{
  "experts_per_token": 2,
  "activation": "swiglu",
  "moe_layers": [0, 1, 2, 3, 4, 5, 6, 7, 8, 9, 10, 11, 12, 13],
  "vocab_size": 8192,
  "norm": "rmsnorm",
  "beta1": 0.95,
  "train_tokens": 473900000,
  "steps": 3616,
  "dataset": "wikipedia_en"
}
Below are experts of layer 7 (counted from 0) of a mixture-of-experts language model. Rows are named router (the router's row for the expert), gate (a neuron's input weights, with its number), up (a neuron's input weights, with its number) and show model dimensions 0-255. Each number is 50 + 12 x the weight over its row's rms, rounded and kept within 0 to 99.
After each expert's rows: "gets" lists some tokens that make up at least twice as much of what it gets as of all text. This comes from a sample of Wikipedia text that the model never trained on. Tokens count by the router's weight.

# expert 31
router:57 56 68 56 59 61 48 54 33 50 39 31 49 49 45 52 36 56 48 55 39 64 61 40 52 54 47 60 49 61 62 46 51 11 70 71 41 42 53 51 63 64 59 28 70 46 31 61 44 40 26 53 33 44 43 68 65 79 25 49 62 51 45 54 55 44 51 36 69 71 37 92 20 55 74 43 50 43 49 45 48 46 36 44 62 44 46 46 66 41 52 58 71 56 39 52 47 52 47 61 48 66 28 62 32 34 40 49 45 43 49 28 51 62 43 54 40 73 43 40 44 52 51 41 32 50 56 44 41 51 79 27 48 47 64 54 66 59 49 55 48 57 57 55 32 54 65 50 34 62 50 57 53 44 36 60 56 79 51 52 55 51 56 53 60 48 46 58 43 39 39 39 19 25 35 40 46 52 36 46 38 44 43 48 52 71 37 49 63 51 23 65 47 45 50 60 46 62 60 43 56 62 39 47 58 70 44 40 57 31 54 50 54 70 56 47 46 49 53 53 54 47 60 51 61 44 32 57 47 29 36 47 44 50 47 51 37 47 44 07 52 52 79 36 61 64 44 49 62 41 55 52 60 40 51 54
gate0:58 49 51 54 49 22 42 40 50 49 58 55 64 32 51 63 36 48 56 44 49 30 30 59 41 42 41 51 69 61 41 54 54 40 57 55 31 31 61 58 46 41 54 76 76 27 46 56 61 57 47 30 60 38 06 28 66 46 49 61 60 43 42 48 61 45 33 37 61 66 55 31 45 44 46 51 45 36 70 66 43 50 38 49 32 48 58 33 38 71 31 45 58 51 62 63 33 42 34 35 55 47 44 29 60 45 51 50 44 48 33 47 50 49 45 51 63 64 42 69 58 54 29 23 53 64 68 50 60 47 55 54 45 46 41 40 67 43 52 38 33 65 59 54 57 56 48 51 65 54 52 77 51 44 61 38 56 74 52 31 49 51 53 38 38 25 65 38 52 31 64 44 75 56 41 32 45 36 51 41 62 51 28 48 43 44 64 69 68 64 41 36 45 40 50 55 29 73 46 62 25 54 60 40 51 63 59 52 71 49 47 55 59 49 34 70 39 59 41 59 60 31 54 39 75 50 47 42 51 63 55 55 49 59 52 46 47 57 77 44 38 51 56 60 42 58 51 60 26 43 63 36 44 50 48 49
up0:43 41 58 55 59 60 59 56 64 44 49 58 57 63 60 35 62 71 26 41 39 40 61 41 55 32 40 51 53 58 42 46 60 48 44 47 49 69 43 51 35 38 32 38 28 43 64 56 56 37 68 41 36 46 52 42 57 73 36 41 44 41 57 50 54 43 42 37 43 44 61 43 49 37 69 44 38 59 34 43 45 64 65 66 50 46 54 29 43 61 49 50 53 51 35 57 41 24 60 50 38 42 38 35 46 60 51 83 53 66 62 39 47 37 49 43 36 32 56 55 49 52 94 64 57 70 45 40 61 43 63 37 51 63 48 56 23 58 54 60 54 76 52 43 52 57 60 35 57 30 54 55 40 67 52 50 58 62 40 47 54 51 47 42 52 80 32 27 44 74 60 29 35 53 52 49 45 50 53 67 58 35 44 55 54 46 45 47 40 27 40 53 49 50 59 33 44 49 54 51 55 57 77 52 57 55 34 51 68 55 42 50 57 41 64 62 63 48 53 60 43 69 44 53 39 63 44 39 73 41 67 54 65 61 21 50 45 54 69 43 25 25 32 42 37 58 28 30 69 72 38 41 53 53 56 34
gets: "1", "2", "3", "4", "9", "5"

# expert 16
router:45 53 44 30 79 30 49 48 40 54 40 45 42 37 56 45 52 38 37 62 23 51 62 44 58 58 50 52 65 47 45 60 55 44 59 54 32 62 43 33 42 62 57 47 59 38 37 51 47 63 27 51 40 39 35 77 65 72 37 42 73 65 56 61 52 52 70 27 45 44 41 94 48 72 51 69 58 32 59 62 60 68 30 48 62 58 56 43 62 42 48 38 66 50 41 46 60 44 50 28 48 58 53 59 32 55 63 52 59 53 57 25 58 72 39 57 29 47 39 53 45 63 51 52 32 56 44 44 48 34 72 42 49 77 48 44 52 56 24 36 32 66 57 44 46 47 37 51 31 66 53 44 41 49 39 50 60 50 52 38 43 69 31 43 55 25 57 34 57 45 45 35 57 60 44 52 48 42 55 35 38 33 54 51 48 68 56 50 65 38 72 58 53 57 76 52 43 50 69 56 41 79 58 76 58 66 54 30 60 39 32 50 51 47 47 58 52 34 37 50 37 72 53 45 63 50 29 57 61 49 46 41 33 55 49 32 42 37 36 38 48 41 60 63 61 51 34 54 44 43 42 50 43 51 43 56
gate0:46 30 51 50 55 31 54 74 47 61 43 55 37 41 46 36 66 42 41 46 41 46 35 40 79 51 50 50 42 40 61 63 58 53 51 54 59 85 60 46 41 72 43 55 53 44 59 49 23 58 39 43 33 50 56 41 59 42 54 74 41 52 30 48 43 61 74 26 56 42 46 53 54 40 55 45 26 49 50 36 60 38 52 31 41 47 61 47 60 51 51 43 39 60 41 39 46 64 53 37 30 59 55 49 46 45 55 56 57 44 60 38 41 54 56 65 31 57 50 15 69 47 58 30 36 52 54 59 60 37 68 61 38 59 76 56 48 38 60 54 50 67 53 72 56 38 41 62 51 51 44 40 59 34 50 75 49 59 63 41 62 45 59 43 46 48 38 18 44 51 61 58 65 44 59 55 59 43 42 34 42 25 30 46 44 58 42 48 58 63 31 64 45 54 60 55 50 49 74 75 09 58 42 69 42 44 60 45 55 37 24 37 67 73 43 48 87 45 55 63 36 62 62 50 62 56 60 31 43 39 59 47 62 47 44 54 57 59 42 63 64 49 52 63 67 50 40 56 58 37 46 50 52 53 47 46
up0:67 46 61 40 23 53 58 49 61 50 40 70 53 54 45 44 57 47 42 65 61 61 51 53 48 41 66 51 59 71 59 32 71 43 39 61 52 20 26 65 73 63 65 60 44 49 63 72 52 49 51 51 58 52 29 61 46 38 48 59 53 53 68 44 46 37 37 54 51 61 60 56 49 69 48 43 48 57 77 42 49 45 58 58 52 73 63 54 54 70 45 55 43 61 68 52 47 28 43 53 46 51 56 53 56 68 33 36 37 52 49 47 66 55 61 60 48 42 58 81 57 57 27 59 42 36 49 45 34 44 46 55 42 68 53 51 38 38 51 41 57 48 29 67 46 60 48 52 22 65 47 76 55 54 55 35 62 66 64 33 38 64 41 44 58 58 47 49 48 71 44 46 40 56 40 56 37 74 42 55 66 36 66 40 50 48 58 59 37 65 44 58 24 39 60 52 43 70 29 63 57 36 68 49 56 37 57 61 56 38 51 64 66 48 44 67 56 31 72 67 85 42 32 39 69 53 48 37 58 40 43 49 40 68 50 56 68 53 33 38 42 42 38 42 39 38 45 44 44 88 64 50 53 55 46 42
gets: " a", "ed", " be", " him", " it", " \""

# expert 30
router:64 53 69 47 41 53 50 60 41 67 57 48 22 71 62 59 40 48 41 38 34 66 46 31 52 32 55 59 49 79 59 30 65 50 49 48 41 45 57 43 65 83 70 46 53 40 35 38 40 45 48 44 37 55 33 31 74 59 61 37 62 64 57 44 35 37 69 36 76 55 15 61 43 54 65 46 49 53 48 41 46 43 33 47 52 36 48 21 66 38 52 52 54 59 36 69 64 52 58 77 46 54 17 33 49 54 53 38 34 46 50 25 41 70 46 44 52 53 47 44 51 55 53 35 40 61 43 31 40 61 53 47 49 48 37 50 58 60 43 63 55 52 46 57 53 52 52 43 47 57 67 47 46 63 41 47 52 43 48 43 50 54 47 31 61 48 52 62 57 49 37 57 44 52 43 32 47 50 58 43 34 22 31 63 45 47 50 59 50 42 40 44 46 62 74 61 45 61 50 53 53 86 46 63 58 26 58 65 58 38 47 47 36 74 60 56 45 28 52 55 36 59 35 53 46 61 44 50 59 51 44 39 53 52 49 32 22 51 58 34 47 51 53 61 60 61 75 38 69 63 31 56 73 46 41 62
gate0:46 39 74 47 35 28 27 63 36 46 49 39 27 37 49 58 43 44 54 45 43 26 68 47 43 36 70 69 49 48 77 60 34 53 34 62 54 47 45 58 71 48 68 26 45 54 46 59 49 52 64 71 36 45 57 43 45 43 42 55 45 27 56 46 58 67 46 42 67 63 30 59 47 33 49 40 61 37 55 28 40 36 43 50 26 43 37 38 40 48 32 67 51 53 69 32 44 72 51 47 28 51 54 37 36 47 47 29 57 45 48 54 59 55 57 37 72 54 47 42 59 75 65 45 50 53 63 73 60 66 25 46 45 37 47 48 71 65 46 43 47 36 56 45 35 34 35 46 73 43 57 62 70 60 45 53 46 42 48 43 58 35 55 30 47 52 63 46 45 52 45 65 46 39 54 50 61 50 62 42 50 35 34 55 50 58 54 48 43 53 62 63 52 53 42 54 41 46 56 47 35 41 29 57 58 44 42 49 57 51 56 50 49 99 69 43 72 58 51 20 40 52 67 63 33 58 43 54 62 52 46 52 26 42 40 38 58 45 49 30 49 35 48 50 58 37 44 35 42 44 38 44 67 49 59 55
up0:89 36 62 24 44 33 49 55 30 40 29 58 56 44 43 29 27 33 47 26 49 50 68 37 64 54 45 58 54 51 52 40 30 40 45 65 58 60 62 59 41 39 45 29 36 42 66 38 65 49 46 61 39 51 49 43 61 44 70 54 53 35 48 61 56 54 30 37 80 44 56 55 61 58 59 51 61 52 54 37 38 53 57 61 23 36 37 45 59 41 47 44 48 43 65 50 50 62 94 55 48 50 38 53 49 29 63 48 36 28 73 46 57 49 54 53 55 52 48 54 60 61 61 68 41 37 48 75 53 65 41 44 56 48 40 42 55 60 48 62 52 53 55 61 43 49 43 67 69 70 50 68 37 52 46 55 35 57 63 60 48 24 27 31 47 46 50 43 27 44 26 60 42 47 42 69 47 41 60 46 26 46 52 54 57 45 50 50 48 62 69 58 51 62 60 63 60 47 39 51 58 52 46 40 71 28 46 40 45 53 48 60 59 57 65 39 38 60 64 52 59 62 65 67 36 45 34 42 18 63 54 59 45 75 43 53 38 50 37 62 54 50 47 61 57 46 59 56 61 49 32 47 56 32 60 70
gets: " of", " in", " to", " for", " on", " by"

# expert 29
router:61 62 58 47 50 60 24 68 26 63 40 35 42 55 64 55 47 38 34 43 57 51 40 35 48 68 58 45 40 46 60 44 68 36 41 53 44 48 62 54 56 58 58 45 56 41 34 40 50 54 24 33 45 48 50 63 45 64 38 46 68 72 50 57 64 52 76 31 47 62 41 52 30 59 66 20 57 83 50 54 63 55 38 64 50 19 55 46 72 46 74 55 66 54 62 56 49 41 46 63 59 44 49 42 51 70 68 47 44 60 39 46 45 37 44 59 43 55 36 64 48 47 52 57 56 47 42 22 51 46 69 34 49 61 35 61 40 55 42 43 61 50 50 64 44 70 63 56 24 62 58 61 45 42 40 62 56 65 62 54 61 56 48 36 59 41 56 39 54 46 49 39 34 49 31 58 20 51 45 56 29 40 46 41 58 49 54 32 59 41 53 37 23 55 55 51 54 45 54 51 44 68 63 57 49 69 37 48 54 32 44 21 55 57 78 39 46 42 48 61 42 47 54 49 67 70 56 65 47 63 61 41 43 58 26 40 25 36 36 21 54 27 47 41 45 61 54 33 60 50 44 49 68 51 36 62
gate0:42 42 53 39 28 35 49 64 55 52 39 37 36 72 55 58 35 60 48 36 34 68 49 62 46 30 33 21 70 40 59 24 48 39 34 52 64 48 22 79 40 38 56 52 65 24 30 56 42 56 50 42 63 46 51 79 57 64 40 46 63 48 36 53 48 30 34 59 41 57 53 41 54 61 50 66 46 30 59 26 46 30 29 35 40 48 38 48 47 70 54 51 56 61 46 51 50 56 59 38 50 51 60 48 80 49 55 29 52 39 51 45 45 46 60 51 65 46 55 47 67 52 47 52 30 42 47 33 51 52 61 49 30 66 48 41 41 57 40 47 53 51 47 54 41 49 59 41 35 57 48 68 45 59 56 51 51 44 46 44 50 47 33 26 58 61 40 45 45 38 61 49 38 32 67 32 48 50 55 61 71 43 36 39 71 32 47 53 57 50 45 92 59 43 72 43 46 50 55 48 35 18 41 65 51 44 39 45 58 32 65 44 33 41 47 42 45 53 52 61 54 56 39 47 49 46 58 65 27 34 53 46 46 27 22 62 61 37 62 51 57 42 73 52 32 54 36 47 43 51 59 58 52 41 30 46
up0:48 55 61 55 63 62 46 28 48 60 74 57 66 46 42 41 63 61 51 30 62 42 82 50 43 51 62 55 50 54 33 36 39 66 53 36 30 57 37 43 57 62 52 53 29 50 51 39 63 66 32 84 42 50 48 36 52 39 51 58 39 63 69 50 52 81 66 34 46 44 55 52 52 52 51 45 66 44 32 48 59 47 45 49 49 46 52 59 64 34 51 48 55 29 58 47 42 42 37 48 54 65 54 44 56 43 42 33 65 86 70 55 52 38 56 38 55 42 31 55 38 50 61 33 67 51 42 77 57 42 56 39 51 30 51 43 66 58 42 44 45 56 45 38 55 49 34 63 59 43 46 38 38 47 53 41 82 38 52 53 52 40 65 55 40 37 28 55 53 52 40 68 54 76 56 63 49 50 51 37 40 47 62 66 28 48 49 44 49 50 45 45 60 62 40 59 63 53 64 57 55 77 47 41 58 65 60 44 45 53 39 70 52 71 68 73 53 34 46 54 59 37 48 42 30 61 50 54 64 78 58 58 73 70 75 44 68 47 52 53 53 80 37 57 77 41 55 64 53 53 38 65 59 55 48 54
gets: " the", ",", " in", " The", "The", ":"

# expert 21
router:51 52 50 48 42 45 63 48 43 40 33 27 40 49 59 44 52 41 40 36 43 54 35 59 40 35 47 60 65 68 49 52 46 39 45 52 39 40 60 56 61 68 48 35 66 43 52 43 36 50 44 41 42 58 60 82 54 79 34 49 56 60 50 59 52 56 51 38 64 59 41 44 54 55 54 47 41 54 49 55 55 48 00 31 61 25 71 55 62 38 49 44 62 57 46 63 54 31 51 66 50 61 33 38 45 37 73 26 51 25 53 53 45 62 39 51 64 52 40 58 44 49 52 48 37 66 49 41 51 48 62 40 42 41 49 58 51 52 42 42 48 50 77 42 50 58 65 35 45 60 62 25 46 50 46 46 65 31 67 44 52 63 33 51 69 29 66 50 51 43 32 35 30 45 47 50 44 49 67 28 51 42 36 60 56 48 30 20 55 29 24 51 67 63 56 72 32 57 72 50 50 54 50 67 64 72 45 48 52 31 47 59 58 47 66 44 49 35 48 47 55 46 76 42 60 52 60 50 51 43 60 53 43 51 40 38 35 43 57 28 40 54 40 67 65 47 56 41 79 39 34 26 44 69 41 41
gate0:37 74 49 29 29 71 80 44 35 39 53 54 67 49 52 46 57 49 72 59 34 70 41 23 77 51 61 38 60 54 66 48 56 47 70 50 45 46 30 56 53 59 41 37 45 42 46 40 36 59 53 28 44 50 47 47 55 40 21 68 46 56 48 51 26 24 53 41 41 43 56 49 47 52 43 56 33 55 61 55 44 52 41 45 39 30 39 51 31 58 55 52 50 54 60 50 21 40 43 43 40 38 56 59 54 60 56 39 51 49 49 18 52 54 40 49 57 57 59 46 37 62 60 48 37 48 42 64 60 52 59 56 24 48 70 84 62 60 46 79 52 52 30 43 35 45 64 49 57 51 74 78 53 56 20 48 64 67 49 34 51 71 56 51 51 59 64 43 51 37 49 55 54 43 32 68 42 67 52 32 53 43 46 69 59 39 50 35 48 23 49 41 62 35 56 59 37 55 62 50 84 41 37 58 46 42 48 64 48 31 41 47 39 56 61 50 48 31 50 70 51 59 62 49 64 64 49 42 56 59 56 57 28 50 51 43 59 67 34 58 45 42 61 55 50 37 49 40 51 38 34 51 53 53 61 47
up0:51 49 46 43 26 92 71 57 49 43 34 57 49 77 45 48 57 61 65 67 50 53 50 67 28 61 37 36 47 64 47 41 62 56 63 57 55 44 35 51 50 57 42 58 50 49 65 39 23 63 34 27 38 60 42 45 49 48 54 55 31 45 44 50 27 38 48 50 56 56 46 43 20 37 43 57 35 37 36 61 39 60 25 51 21 24 44 50 32 51 53 54 53 37 36 45 36 43 67 47 60 40 57 54 76 48 45 56 43 42 52 54 63 47 57 59 47 51 58 46 45 48 53 49 52 45 32 59 57 60 48 41 36 56 55 64 56 52 77 53 60 58 29 62 31 46 34 43 56 43 53 50 53 48 46 34 61 46 61 26 43 74 63 39 56 43 51 44 56 42 52 54 55 52 46 44 51 46 60 53 51 54 41 51 48 51 64 43 64 51 45 48 22 35 49 44 41 51 43 47 65 52 52 77 42 42 42 55 64 43 55 61 30 54 69 46 83 36 64 71 67 70 60 59 56 38 29 34 70 54 40 33 36 31 60 67 70 56 35 49 36 59 65 51 33 65 45 77 39 42 28 46 49 48 28 49
gets: "S", "B", "N", "C", "A", "E"

# expert 3
router:32 54 55 64 57 40 59 36 51 59 33 40 19 39 54 60 26 15 55 61 58 33 53 47 58 41 49 57 59 71 69 64 65 25 42 43 37 48 49 48 51 57 39 52 61 41 25 33 48 50 31 43 50 50 42 73 60 55 58 55 84 68 43 48 78 39 47 43 50 60 39 60 56 56 54 69 43 50 59 65 69 64 42 30 62 30 70 38 57 49 64 58 53 67 45 55 49 43 67 59 64 58 41 42 58 46 68 51 29 45 41 42 39 48 54 58 57 58 54 53 33 52 51 48 47 60 64 46 38 51 47 48 49 38 42 57 58 57 44 55 46 45 55 44 31 73 53 31 35 51 67 40 59 60 56 64 75 67 53 60 53 51 56 34 50 15 61 47 80 52 47 22 36 49 23 52 49 56 38 39 37 54 60 48 47 51 44 57 60 39 47 41 57 65 38 58 48 40 57 70 35 66 25 49 53 67 53 46 61 36 45 52 50 54 66 51 36 26 39 70 63 43 69 55 64 48 62 48 64 46 59 56 65 50 37 59 25 38 43 52 62 54 42 70 65 51 57 38 67 49 56 55 48 49 54 60
gate0:54 72 76 29 44 12 38 69 45 50 44 52 36 41 59 55 67 45 46 39 57 50 46 66 74 35 42 42 79 40 50 50 53 68 49 44 54 47 55 52 59 54 55 57 60 47 35 53 74 27 62 47 38 44 25 49 41 63 61 37 38 53 56 39 63 44 58 54 36 56 51 49 52 48 33 33 46 39 38 65 44 49 44 44 46 68 65 48 48 64 49 42 48 41 49 39 64 73 34 55 46 69 68 36 50 55 68 69 48 41 50 59 65 45 35 58 53 58 43 43 47 38 46 37 48 54 50 36 42 54 67 27 40 63 54 74 42 62 51 55 33 64 48 56 42 56 50 55 35 46 61 47 44 48 23 35 50 44 42 65 51 49 44 66 50 79 68 49 39 41 52 39 35 45 35 50 41 49 40 65 53 39 49 37 69 42 65 51 48 44 45 55 69 56 59 35 40 39 44 53 45 51 41 38 52 54 42 40 45 26 92 62 39 47 58 69 40 35 50 39 39 52 63 46 54 17 37 42 49 60 41 53 60 63 48 41 15 21 56 56 54 58 61 50 37 45 38 61 87 46 60 57 44 48 54 50
up0:67 51 41 46 48 72 39 39 41 29 70 46 47 63 50 45 42 65 26 29 43 55 62 40 38 50 50 50 51 43 57 21 32 36 55 33 59 36 38 62 57 43 35 43 45 63 66 58 50 53 40 57 40 41 62 67 56 58 53 41 53 63 69 45 55 43 56 63 66 58 52 39 38 19 43 33 45 50 40 36 61 37 45 57 37 52 53 54 45 64 70 60 41 43 40 29 55 67 62 70 67 46 52 46 20 47 48 52 33 51 44 30 48 65 65 54 45 41 63 30 55 45 84 50 49 42 55 44 41 32 44 32 54 39 37 41 60 51 61 55 33 43 49 50 41 52 49 28 37 53 47 64 72 43 46 35 32 69 34 31 42 43 54 40 41 51 38 43 57 66 51 66 37 48 47 46 43 61 51 43 30 81 51 61 26 53 71 57 33 48 39 79 42 35 34 34 51 83 36 60 57 50 45 43 55 60 52 47 41 41 39 44 53 61 58 46 71 49 49 45 37 40 67 41 56 33 42 39 43 41 45 47 72 40 34 56 66 49 44 56 59 20 48 35 35 53 39 51 34 60 44 55 46 43 54 67
gets: " the", " League", " Cup", " World", "|", " final"

# expert 13
router:64 54 71 40 65 52 57 56 60 63 46 43 49 59 51 51 41 45 48 36 43 46 46 65 66 53 55 69 54 62 54 43 63 49 41 52 28 38 56 54 43 64 44 40 60 41 33 39 45 53 26 31 54 53 39 68 58 64 36 52 68 53 59 50 42 69 50 52 53 64 38 62 26 70 58 46 52 43 58 62 48 34 25 50 72 00 58 62 63 62 58 44 53 49 46 56 62 50 35 36 86 54 52 43 58 55 59 60 40 40 46 45 42 43 30 67 44 74 37 47 31 66 38 34 32 40 47 46 53 44 75 36 40 59 57 41 46 57 45 51 53 49 48 49 54 65 49 34 45 55 63 60 50 65 44 52 60 37 42 52 32 47 47 52 60 41 53 38 60 62 40 32 51 60 60 41 48 64 38 57 37 46 30 70 47 60 47 44 60 56 43 48 23 61 51 57 52 58 61 52 19 58 43 74 65 54 20 58 62 46 44 54 52 64 60 29 31 55 47 62 52 78 71 58 47 46 39 58 56 53 52 52 27 57 56 69 54 57 31 39 46 35 41 44 67 58 56 42 64 57 54 55 78 38 52 50
gate0:47 65 58 42 62 49 40 35 43 62 53 52 43 48 65 64 71 38 53 45 55 48 65 39 62 48 46 23 44 55 45 34 52 49 23 43 45 51 10 43 43 57 60 50 47 30 25 39 74 55 55 35 47 55 26 69 51 43 42 50 55 56 50 43 33 43 62 50 58 37 60 68 44 52 44 60 42 49 42 63 61 63 26 35 41 54 34 35 53 65 38 48 64 68 60 46 34 41 41 41 45 38 51 52 50 45 64 59 35 58 37 49 37 74 40 46 30 45 38 79 63 64 27 44 33 64 57 77 31 52 42 51 51 65 63 50 49 53 41 40 41 66 54 43 65 66 50 69 56 53 53 45 44 49 50 51 49 54 51 23 36 34 64 46 53 39 38 44 51 53 47 35 49 55 35 45 77 49 55 44 41 37 35 52 64 36 50 36 74 37 66 29 32 43 36 60 54 47 72 41 55 57 48 35 54 48 67 36 54 46 57 67 35 41 49 40 54 41 44 52 44 39 45 39 36 26 38 48 46 48 64 19 49 40 62 41 57 68 21 70 52 64 62 56 39 55 51 48 60 39 55 56 57 50 65 78
up0:51 42 70 54 38 68 35 58 49 51 61 53 53 45 53 38 49 53 56 43 60 34 36 51 45 36 52 54 50 48 74 58 38 51 74 35 61 32 59 53 49 55 41 52 62 50 30 58 23 33 58 67 56 41 44 74 58 43 34 45 43 44 40 60 48 52 52 57 22 65 56 35 60 56 52 44 58 79 66 53 41 61 46 54 61 46 57 65 48 50 44 55 53 40 43 36 61 59 45 65 61 35 25 66 48 46 58 50 64 62 57 67 40 58 52 58 61 65 65 47 50 63 48 39 67 50 48 45 47 89 67 45 48 58 60 74 34 68 59 35 38 54 37 27 53 43 37 43 58 45 45 34 51 53 42 60 55 42 60 39 58 38 58 45 46 60 50 43 69 54 71 54 81 35 70 56 27 48 25 49 56 32 47 50 30 43 65 40 42 54 39 39 65 49 53 69 36 62 55 70 57 48 60 46 44 51 25 83 47 66 43 56 54 53 47 43 55 61 34 40 58 56 42 29 65 51 63 67 47 38 23 53 51 57 43 58 53 42 61 55 58 25 33 40 50 62 37 44 39 67 49 40 37 61 44 18
gets: "\n", "-", " species", ":", " is", "us"

# expert 1
router:60 44 51 44 61 41 44 51 34 53 52 50 39 52 32 57 39 38 29 61 34 61 27 61 77 55 44 58 74 43 61 44 58 39 44 49 44 56 53 43 71 58 74 39 49 49 44 33 33 54 44 49 56 53 44 47 73 61 34 36 54 54 32 38 55 59 58 46 76 71 48 58 16 45 70 47 64 44 53 59 46 60 38 57 56 20 57 38 73 39 68 44 61 54 39 64 38 63 27 43 47 64 29 37 43 52 41 36 44 69 43 29 50 44 39 56 65 67 52 40 45 48 47 58 50 59 43 52 39 35 66 40 31 81 44 40 61 49 47 33 54 62 62 46 35 73 44 52 41 50 49 33 42 60 39 27 56 73 62 47 63 58 37 54 65 32 63 56 64 47 47 32 50 34 46 68 57 41 35 39 37 60 37 47 65 64 51 39 62 29 54 53 47 61 75 64 47 69 50 40 29 56 43 48 56 59 48 46 42 52 43 45 66 79 57 32 57 37 33 47 43 64 61 53 58 55 51 58 63 45 32 66 54 33 45 62 42 64 57 48 51 50 52 64 52 69 47 44 71 49 36 43 64 43 49 70
gate0:59 26 53 50 61 59 58 51 64 31 54 54 60 39 42 28 52 53 55 65 57 49 48 48 29 39 71 20 63 62 29 55 57 55 44 45 37 42 50 51 50 62 49 37 51 56 43 32 45 47 75 61 39 47 33 54 58 58 57 64 56 60 47 68 65 37 49 60 51 69 47 42 40 49 50 51 62 51 56 39 37 42 39 56 51 51 63 29 45 69 56 62 36 26 64 51 50 67 51 58 72 57 47 53 61 45 45 32 72 42 71 43 44 68 55 47 54 78 11 42 50 48 21 29 71 56 54 54 25 43 58 69 43 60 45 47 60 46 51 33 62 50 78 47 75 59 51 53 42 57 46 52 41 26 29 50 59 43 39 56 37 49 28 37 64 35 52 34 38 41 63 46 36 54 34 41 47 37 42 42 37 48 63 64 64 44 62 70 42 65 53 47 52 83 42 69 58 32 50 68 41 52 46 55 66 77 69 65 52 67 48 57 56 48 49 43 54 59 48 52 56 67 52 56 49 35 52 46 31 39 54 35 44 37 54 38 49 55 51 63 37 43 50 68 33 48 55 73 39 55 50 41 56 53 63 39
up0:45 72 44 46 57 27 65 52 72 44 59 58 57 50 68 58 46 21 73 60 39 53 41 30 49 49 45 61 42 33 35 41 38 69 37 54 25 42 49 72 34 52 53 42 37 44 40 51 47 59 40 56 72 54 49 48 62 47 48 76 50 66 38 65 56 22 65 44 44 37 42 20 69 61 20 47 47 45 51 58 35 51 43 52 70 69 54 39 68 42 57 38 56 52 47 49 54 49 50 51 48 65 54 57 57 50 47 63 51 43 34 39 33 51 46 38 62 61 49 50 46 51 46 60 37 44 32 61 49 52 54 32 62 55 51 57 64 60 21 58 64 29 64 50 27 68 42 39 57 68 36 46 50 28 52 57 63 44 38 59 46 50 31 65 75 54 59 56 49 45 35 53 52 51 26 48 46 53 53 40 48 40 59 49 45 23 63 68 73 51 63 45 56 31 53 55 49 37 40 60 16 53 62 37 33 60 69 39 71 54 50 69 46 53 55 41 23 61 44 36 60 49 46 69 49 53 63 54 45 73 69 66 35 46 36 38 48 53 47 47 48 39 55 43 54 45 50 59 45 35 46 42 65 43 42 69
gets: "ly", " In", " also", "In", " The", " not"

# expert 22
router:64 69 51 41 71 37 48 47 68 71 40 32 50 57 55 73 39 48 32 37 33 63 35 60 32 51 52 46 62 47 72 46 46 44 65 54 49 37 53 38 73 83 62 39 60 48 63 35 33 52 41 48 62 51 47 62 64 84 50 39 47 58 59 41 63 53 60 59 51 57 62 70 46 47 66 23 48 53 69 49 63 60 38 49 56 27 63 46 53 39 64 68 63 59 43 36 53 37 40 30 39 60 49 58 63 48 53 38 45 51 47 34 51 61 31 43 44 60 36 43 61 66 68 45 35 57 71 60 45 35 69 23 28 49 60 62 65 71 65 33 63 47 64 38 45 44 40 53 43 71 66 40 42 54 65 57 49 66 65 53 32 62 38 42 67 36 49 34 58 36 58 42 56 67 13 50 35 65 45 41 44 51 33 46 54 57 49 55 42 45 20 52 47 53 54 75 45 58 56 48 40 69 43 57 54 55 30 40 56 40 37 45 46 73 60 62 45 33 35 41 39 53 63 51 46 51 55 48 44 58 39 61 52 47 49 54 44 43 50 46 42 47 56 61 75 48 45 31 70 55 54 52 64 50 49 44
gate0:41 61 49 37 60 47 49 68 62 59 68 42 40 54 56 48 48 60 69 30 39 53 63 60 58 50 42 53 45 74 63 47 70 50 25 38 47 44 54 53 65 47 51 35 59 59 48 56 64 71 34 55 56 55 32 42 48 64 62 39 29 57 59 52 38 55 48 55 49 58 25 54 54 61 58 50 49 73 32 39 31 46 44 41 30 43 66 50 36 74 48 38 50 48 53 42 50 29 60 65 61 70 59 46 46 48 41 60 59 64 53 43 48 16 35 58 67 44 59 47 59 32 47 56 76 42 61 53 37 29 44 41 51 57 15 45 61 50 28 52 78 40 71 43 59 46 48 24 41 25 46 43 32 30 51 55 36 42 54 63 62 40 43 48 47 39 62 27 67 46 57 55 67 44 45 62 53 40 37 57 63 52 59 79 45 50 57 50 36 37 44 47 43 58 69 37 39 57 36 44 70 51 47 23 51 61 40 45 34 62 55 48 50 44 51 58 53 63 48 59 61 61 53 54 72 42 36 17 38 44 36 40 43 62 62 51 55 37 70 56 35 63 62 57 67 51 38 41 63 59 53 72 46 38 54 54
up0:56 73 49 50 46 46 41 18 47 42 50 57 49 54 61 31 42 65 45 41 26 40 70 45 56 32 54 53 43 51 43 44 53 37 66 23 47 54 59 53 65 36 58 68 30 74 34 73 62 56 63 54 53 65 46 49 44 49 57 44 33 52 44 54 46 72 55 50 40 49 29 56 60 54 22 58 64 38 36 50 48 49 74 45 61 58 63 65 57 62 51 53 56 53 38 53 45 52 48 68 76 53 50 64 47 61 52 40 50 51 54 53 43 65 54 47 54 42 51 26 41 59 47 67 33 66 38 54 46 31 54 46 32 47 45 38 59 50 50 31 37 34 71 67 35 48 43 39 48 33 48 45 55 49 61 26 33 42 61 45 40 69 48 51 45 78 33 38 59 63 56 67 47 69 40 40 52 48 31 46 10 47 52 51 41 56 60 57 58 51 44 40 66 52 52 41 43 55 58 35 23 45 50 37 63 69 52 39 41 52 48 36 43 42 62 48 48 41 57 78 46 56 48 57 67 76 38 60 45 57 51 70 61 30 50 61 49 67 47 37 48 56 71 45 81 80 47 54 54 58 29 68 49 39 50 52
gets: "s", "es", "y", "ers", " some", "ation"